Below are experts of layer 3 (counted from 0) of a mixture-of-experts language model. Rows are named router (the router's row for the expert), gate (a neuron's input weights, with its number), up (a neuron's input weights, with its number), down (a neuron's output weights, with its number) and show model dimensions 0-127. Each number is 500 + 40 x the weight over its row's rms, rounded and kept within 0 to 999. Numbers have three digits each.
Before each expert's rows: "raises" lists some tokens whose logits its average output raises strongly, later layers aside; "comes after" lists some tokens at least twice as common just before its tokens as in all text. This comes from a sample of Wikipedia text that the model never trained on. Tokens count by the router's weight.

# expert 12
raises: "d", "ones", "rug", "one", "ically", "de"
comes after: " ", "–", "2", ".", "1", "0"
router:496511499463492517504487544511501529512570469557560529492493497558562505515434405435500450474546411479545539557446548452493563516523439487500483538469474471453566586520487458534513554464524471413563511531438510492542451482555486529491401499534543539496426508507517472494505515511510430520511499496445475514496533439496407534540487526445490482502542384474526472504487527474524523492522
gate5:486476466545515523599517462418478534457506455525547593512510516522514446515407524495451456553503536477512498519523567487486489552490481479459518546421516561582493489513482492493479626507510471495401502542490482534456535517563503478544491496490531500490417482479514474482519468590493463481488488498401424491477497575463437496474511491513494532530486456501506460493485511475523569538416
up5:497524514495540469593460580501463513445504475492505535484427502497533459446506547492523559436564482521424578600422468494481500483497520525598494481517499498495514505524516455498544498496471411466453515529515505541432532570464473545493512482501484484554500499540497486475571493583488496543472557467451500529491486469530481510447576547447458455567499513481622497545529488495445501519524
down5:482523437451503535547485526481469489542460474538458495425468597568413492512534496453450515487534548464473531516500509488549520382489501549554439480538467441504511503447489478509477511498490540534505500552502435470492492608474494486505540571456499486530500470551465539559500502523504473584524438504429453432569541539497473470518551526486511460516502424461488473427528533521508420487470
gate6:504466481476498475520534489495517589533493459568480487480507502551473475518551523534489496496533471473499467544536516484377531499541433518478595496507395480434549530514502513485475451501573460463558503486558522491593498498518546489531513569511527538509534500518541603483493438546486498508462524427477576524519485496443571558542550525511457394533547485497507523509490550542481526446506
up6:571486505562447497487508524438482546552494466551532534516491523486438439542519503534447506558509540481454504464443567521524521494528480472506604517486499481520534580566522524475522505508527520519526518497525496470582431535420550570478528536525556511511507423462446558448487467552498429492523529483490537511491445447546510556486554490492464379490500537482511494465461558478484552412521
down6:474556500501463524452437496540521506480425474521543502490468476539453502486494506458456474426556466490513457436506537531578580509479517466509465551554525528459540430560473487558558554536517469530558519461491476516514540560507518474547531429592527513493491437538554525500529485515505510488608505631503484515496523567478570436533485465519534518483477513480462520452517545473452430512484
gate7:560474510428560454489481567462519492453519441457530512428478471484448456439465502461527423476444545500433537560493494540510500547535562502515506551502520530530420439493419485493542457525480532521504446488494512513481522544534531468494536531465516538484458443515515549440560455618516483435479464486480503533463539529484506561439543512544576466443546489423485480565512454482467491512516
up7:484486503517544523500580448527519482514480542490409533500445524492550477480524505480420578495486547553533490413498526545499489489494548506524543492473468501470556450470529518505469498524486508475466470453497488638579493495492520566552489459508476502546497634545518463525499522424455509538445486466538501487498432534492519543541462438550491513479561591497530463492506474483503534434432
down7:490499459440492535448400506560522458479573514532476545571501433542431528489570485510488550516479523466542508468526531563511505480525431507481509481467491496506487439412513495536512484469461496553518623489478483515488422461456538482484529515525491450536440541506563515551470596505528494522561464535577456533500491490496493470560514471504462444553540489542488546544577496471527531570481
gate8:492454479509480473526549483487482457502505545513506478536420590443491505505532500490471510506486553551468526494517473471555483520500555520525554455487522507506486495507517458428421408498482568492491520474419485546475436488521541493479551439458512515550504454476490448484518495453457545431460524479511481619516465602535491422517496567530464460543476544572458525473558542567462484489419
up8:553461485462455564464428512454474479391564495476519466504472492565446479607534515482525542459604616553586537508554516466502458533485516490426503485554538471464502520497571468462505510581550545510466501509510475523487503548485518450503482586483490517477509472462521482498510497505499470483527466469575505504471427471493483449491511478531535488457521528552498465491456562557478487505566
down8:491491389519462507474512446497444528451466449529487502530507479514512514568534490499533505501517502481446511564422463489507447450516536409440492522473568519544526519499580500482438472469503581460515516535493522548549513530411466473486560425502490464529541443562566440485517505429446523490512475464578495495508469453539524409504463513484592546529522502490501493471542513448477493468429
gate9:530551544467503519552488481512449495473483511534517456461476509480453591472410499565503442538534492512494447475490507518481497531499503491461531469528587466519480421464538503466462584511491483585577407554496469554517526522524482550542494433487480453477523519555481550493587558534505468507529500513477496474475456503466506454501523470516502587416513503547503550436530598531574525522551
up9:495515559521498468497501476435490431529519501393435467512497516505502497525525479494428520509590540487501546511506504534504469477555522522499534488492416492493581615491472424447507567509547529424475508468512503475490432504480481526453547508547589512542496534422525465555486467547569565512505464499524566530483549528539489471484477587537445485471528485468528447501540503436521555467460
down9:536535461478474476467491547463551426516419509497564540505549494567515473518531475546499517557541472424517512447499523464530474591499394495517560458502520530472550542498504533509495563517446530525469516540484496517539501506487581445444467519484528485511474459431465538531512544496564476566469482619492529424472566419477455494481490452423451466492500437494476517460471528473483473506471
gate10:453538447529486504552486473554490483471483527500452449488479478489551494488500524502464542565512457533490532446495515455488521507488584486537474412496552504548484517489562561473513434524560545469425413486508520570511461477555411502556522504443434439446548491472512508433509552516600426493486536503512466517455474536515501412473547479484555520419469512544546528571525514499476520504545
up10:531455499470523469454494505422491544567540436493447526481499436516455472537488509499542497518541453546503540490545474450440502530491429523476503503641499425524559549471460415468512503534516486553506523528534459433524439526457472526557526493526561562487445531478443470506515547598467514446555497512490528492427467523528489527518434510537481443507472477459495528484563542509541486568516
down10:503478541475516509565546505507505485468487525547558483488521510533507556524426550461468588462513469566442537580501571456544425515532485487423485503489474484515450517564449461574441508474503552469548550484442513548560553556493566531528520576524456529530449464469482525483530522512472497617451543504586444510487460486480509497483513514553528487510463565454487496553492474494522543463532
gate11:495614553553490423555532464519500529444485493511438482476460504523536548504516523500517516505606540482520456445481478567448576519505426509525549510507519491500550535393537403515507540529511514491409518515488507510492495492484494451534461496458558537501535529534524511487519436530536427396486515563549542512489505415512545493493499530488501504474484534498564468488485535448504514563563
up11:495565540499468430481449483538494513431458479491510494557495487473534538464531448471410508500533479467472425466445485561442526563521419518491539525526485504443493517453567422519490522538520535502486559484515515459504527503471492435539440454451494517459438540528537480537499503547509449494509487474520550482542439385463548475530483535475521545560518456505553448492564468570445569489568
down11:519453434536459547463448466488497491432469508446501444430482495542503521482552529421521515483479485579494482465506479571526517492464478533567462539447493482447458521540499569511523481526443473551437485506464485559552559433539473487454425485475486425512495477623441470507482517513491446535512456509472457427496539403482443534478530511485521486473543457546425439490475528507535493497492
gate12:473431455556495495502556519484470512487489523443507550516449498411498526470494538539485482545476447477486560537435545451507448477556456503557494534443438495419511527543514485526481529527459466444506596492499629475560531475524473497506523524513482510535531473466528529452485498491533513545489462441567434549462506532522542539436533432436488561571443546494495557458514503532510561536512
up12:460517576550505521517472456472440479518549501394504456519540495458518518452512473529504490675466452497453527476476525505492476505486554508563503446508540440471475514425531539510505471483587463556525439558537516509501445478549468500526477528496483451437547593415489484449497464525474492478461509448498543492445541514560547475503546489529550511531523531527508545548521514503480499548508
down12:553469435514457413469440519544573531499431428548530522525449553494495473498481500544479465505488440512491538530467444459479484522536530488515417524550495524536536494534503520491567488511519450491544429515376474536486508505574472559522492498466528525512541513531511551549497425501488519530555562420475590465542466445487510529491487437570492557483475501484482533472533454495560454551523
gate13:465449504472477566514518528482473535541494530560487490441594499501500509497470489477488438548511504495503515513573552572514520524513505522494513569410471503530494508447481489487499530473496547446516389523525435453517487489447530540509488520520477474410526469465525466569475540407439522521451566557496543550519475552534484525497509528515449499498401451453511413451418473437463514475475
up13:500474499479576466557485488458515517489481500469467511549485458459513560499573539601533527475481516533484504493530469454495526498498537501453515510460487485468449537463435456480442517407509583466479509489471467498502456464485493554551494547454548514529406428512533413474522479473470500480571523544494553467476556453428542408440593499495524493516577524471565505556487464529543460470509
down13:560464484531486464583427475541558488495513433439513499572502493491527455493551509442493503510500552494462433481489446549472472423510475512527562504455520525597399461439513508479470504588517514533549453518439508466454513462474525613465560483451488525532420505558502532547462530545516499534483483430453533507430535513510448533524501506472468488495530527474455467493469553500526500451519
gate14:475505512499516507514431485517520573547460520478475500476492562587468447513494460480546510474506476493537522518520403515541514528500496539589506545542537462434423469515556567579449446500576578456482506492537514584452552534533458537524518480524525542530505520470434500501487490476536489498390521495469495450551577460470471474505450552501477498524453487441520536508432529503494537411508
up14:463496460496515457492463507475503440486484536443527485541482471477482465473423528510608508502527438441506488481543392510524587558539499482511563495538458452443456501531572506538467533491490467495552499526448475430494475522497520489412468461499474509479475388486477515538475589490445483560541495502498507557549596498498518487516489522529541544504436438446502429528485537508543482478561
down14:442529514556455522454541475486490482434502479466463487497429483509555511551554476472488458475506460637471497490444551434511421578524501538479434553445513465521502523508509464480543407496546550467491504455515539481511541412566519505499489543484481498552508458492488506526516540464444557460515485515462541521549522469552545455475480621520521420512493502478482499479496556487472425471502
gate15:556458558471477532528465557545539433473492472412461526452510490579498466533547401517513538523565529521557562523533554513511475435530517519505542454516493571524544517500451428497498529508522460523522533543504496499511463503514499543558523420568459460463467576442517502520503478508439540548517536455470499502545452569480546482526547568486495527534477532596498499423505539546465514498443
up15:553481468533487480507495547455511535533446418535432448443536537482562495536475467486486522489488475531500518521429453543445591496526513539496493550449441470484510541475533526538505444422549514421500504486600507531462494502507569456510544516529563516566457480551538468493456445467456508544422580470424447482538501457534531550513456553480476507472543523434530517471509543501532544522532
down15:519531504550489518468504548510519544482562513530566548538488409482494458500446551498438438529510512557519487561490450427441497535515554443506455497456519521575535503458482458500498514525481516514500563470538464486522512490489474461513448522485459524440413490527467528523448528499494553506433439544440490591562570521552462534449515508476475500475428472489523390474530577538515565458522
gate16:446487522487466507476433504487506425499489520484456503477495527502566515476456566516541499513535551523503571454531631558553524575489506493455502552502503505506523540477522561567421444486555522515529443483537460592567477530509444546587517566547468498491564544517485484511520508468469504500456491574465505549474513533431359492510493495496479529473541511486479522544507530486492476473499
up16:535443465504469477418507530504578517528543467494480556474439494520419521456517539536448570425563508524447483500466444469491479525514456480506468532488482526485502492437524547420473520463493551518425448520484490476419551482438540455492488544516465533432543541508538545481457442530422483436498550511480561492542536489457533516495579498445478472465435506545476519500541423500529561541530
down16:523471532458552483418568520526506507528570455526509509544482556421540408433521508498485463548438496454582457534413507574481440447545551487531508466536497508485466494479521477527505487468514528388486503511509476501463416511534537493527497449440541495505526471475518463523483484493442489498473554525492498489487419530526507511511396587429469492462453512524507520420482548502504477552505
gate17:508455519467484531495552550551531479528522490532468535498479561502494516535500451382535488503549513453448512477501469496459465506471460513465550553454577488523484478524570452484586550542567432531544522461503532504536553495525463459509576501498535526567438444467532425547473566483535432548514525462431476575434514461447483472552498475534511478512435500428484524462546546521475495535485
up17:473492461432574505478440504548438511499484431440583523537508550459549479491460505484505494473459515496439556547491497505516501486510499528509519421468553531492463547493502415402521558451468521490475524457529443489469516535471467516485540510556502488491454530536561435440498517536430486473538515534479563469520467485479534473454463456525577436492601480480483522516581474532552564545434
down17:500455472501569516593478525450536448502482501507469544559516473533486486568588496454490459529527532493456475567557457438568543534538461497539533495524480553509438504569570459470482463482503570489563537490581442544488479485441521465477554487477510516473452467523526531553516460502470537420475500468544453526525441545517535427530524560520477487453435546454520484581487524452468535506499
gate18:530512470455573523535496454513487491514496575514483532526576452571519524510539480456529475540446472443480452516506532531506486501518481432492583497505486512496508496477514497549440485480548491468522533494483571471444514579526410530520608414490475562428444480461503553486471513448445462595486524500569487541469517528475531451459488468495548575516467457513479494388503483447497509523525
up18:540497556503498480443502499512563529550521447537476449467506527418549451477579494506526539506524486507529507541458505551525470492512468488482484493521574509456525417499531499442494500555519513577535546530529533518415451504484482578529555494519493482539471506474569507500433454505540476533403471508505529493480526480526488528484558523454452465543478624491585462547598521526454570455474
down18:535431479618508536446518435476571519507471503515458576449490502435454479478570505603504568475535512507537508516525488480494522474482401485495514609527539483491497538487502463458491437534490499506464515468550550447481454528528533528471548517529552548526522439513481596546453517524526489462512545484487456493494467486459601531454534492465490465509501483492525517534466445417492502558518
gate19:493472474442515472504506518480433447513393501480466490471559473543473474467517528439510488482510458488581502563596486433500470557558494507521433490541457432432487481543430466568490501476405482504479469488538441469509428416522479499503474536493593554524486487482505528483566471497540514527545489476500505506481554535427574504526471495538469455543486532530423505446533521518541448526479
up19:487491430510469501486496524416543533475558530490486469483472520410462525452490521511571469511467481453510480522456503538533539530503467574445450497481524598492458383539544497509542520504536495481554555551460445405426501564465553496543509530517533537522457414551514525558491509469519504512457504495492497475443415420544478532513515516467508487532526528475551519485544509459498542529582
down19:485557432502464560503534464539599422497536431552526483517495512468551416573468513539437474531517563512501502466450491513562431570532508555487536508533493590505498526496510543551438567456503498417521453529485476562495470470476469490479483486491418488512434444539467515443449509498481458511512486506514523497482530521474490552463523503425466548447516420527480496503485546454447503552456
gate20:547486432460471484484501552481476526554569456506477528404485473506470488516432529530552608492467516450514485467537466468568498493515511472529470530531511543546574450450483421502501556534472475496495506504458502502495449580516471486512532430555507495529467438519482440510456538484471498447432449549451512527443565479464516463417565529507531546532440462520550460435560448469501514548515
up20:554504502551462490484500555485519506509536489584556491507515520490515558503474599477513509468569613490491452433543449489457473541488477444464576495490506431457540508434550492452567525533530474538487496474503537527611471529499504473450472518501538521466462437512505448486462541548568487503461531548460556559440507490483530599502539500554513498454581510504472514519505545504539468439495
down20:500515471576489502473468481528549507501577526494547497520541533434371496483441527450458504519511514536497506549446508458489518472490524426511471490536510489531443583534513526493520434445557575491515569500470543547472452479549452465529574440529530498561467502545530439546467519520523573471399455510498477515516494485527464523424477509476476492425529473484413485526483442458521549517493
gate21:523383461439529472449530483608491493485487508562524566549431484511500486511512540458555526517510528563481475504528546495458451472508478508571496510476465442490559544488427432480504431565491482541468534515446476518551496446494452535528513475544374539519488497537519537496525438448558477535471519472454450493514458478492523467523556508462524454543444439508502469578441492510517465494515
up21:504489473516441458544565536568459528483460532514483523526438488394563494484479481436502541488493438472454473454476532492433433472593427470493488481460463485541442470539482497502455455531503434501448543493531506496494502475460471445518545465572457548524519480504424480486503420516476515526480517462479501550500550493530511412524510597563528450523465469533507508503426467441469421468511
down21:496568440457561458502434513462506543517493582457513516476486474492461489544488472463505480482513481499506468542491525503474496567508478437548557522542490529412425585506449553515507463454475477565480434517464527465524480501637437507489524484522458549520455508510574442517493518572498485442523506472519466560527511443432465515483507465516481552459584543428526529501563514477457483499544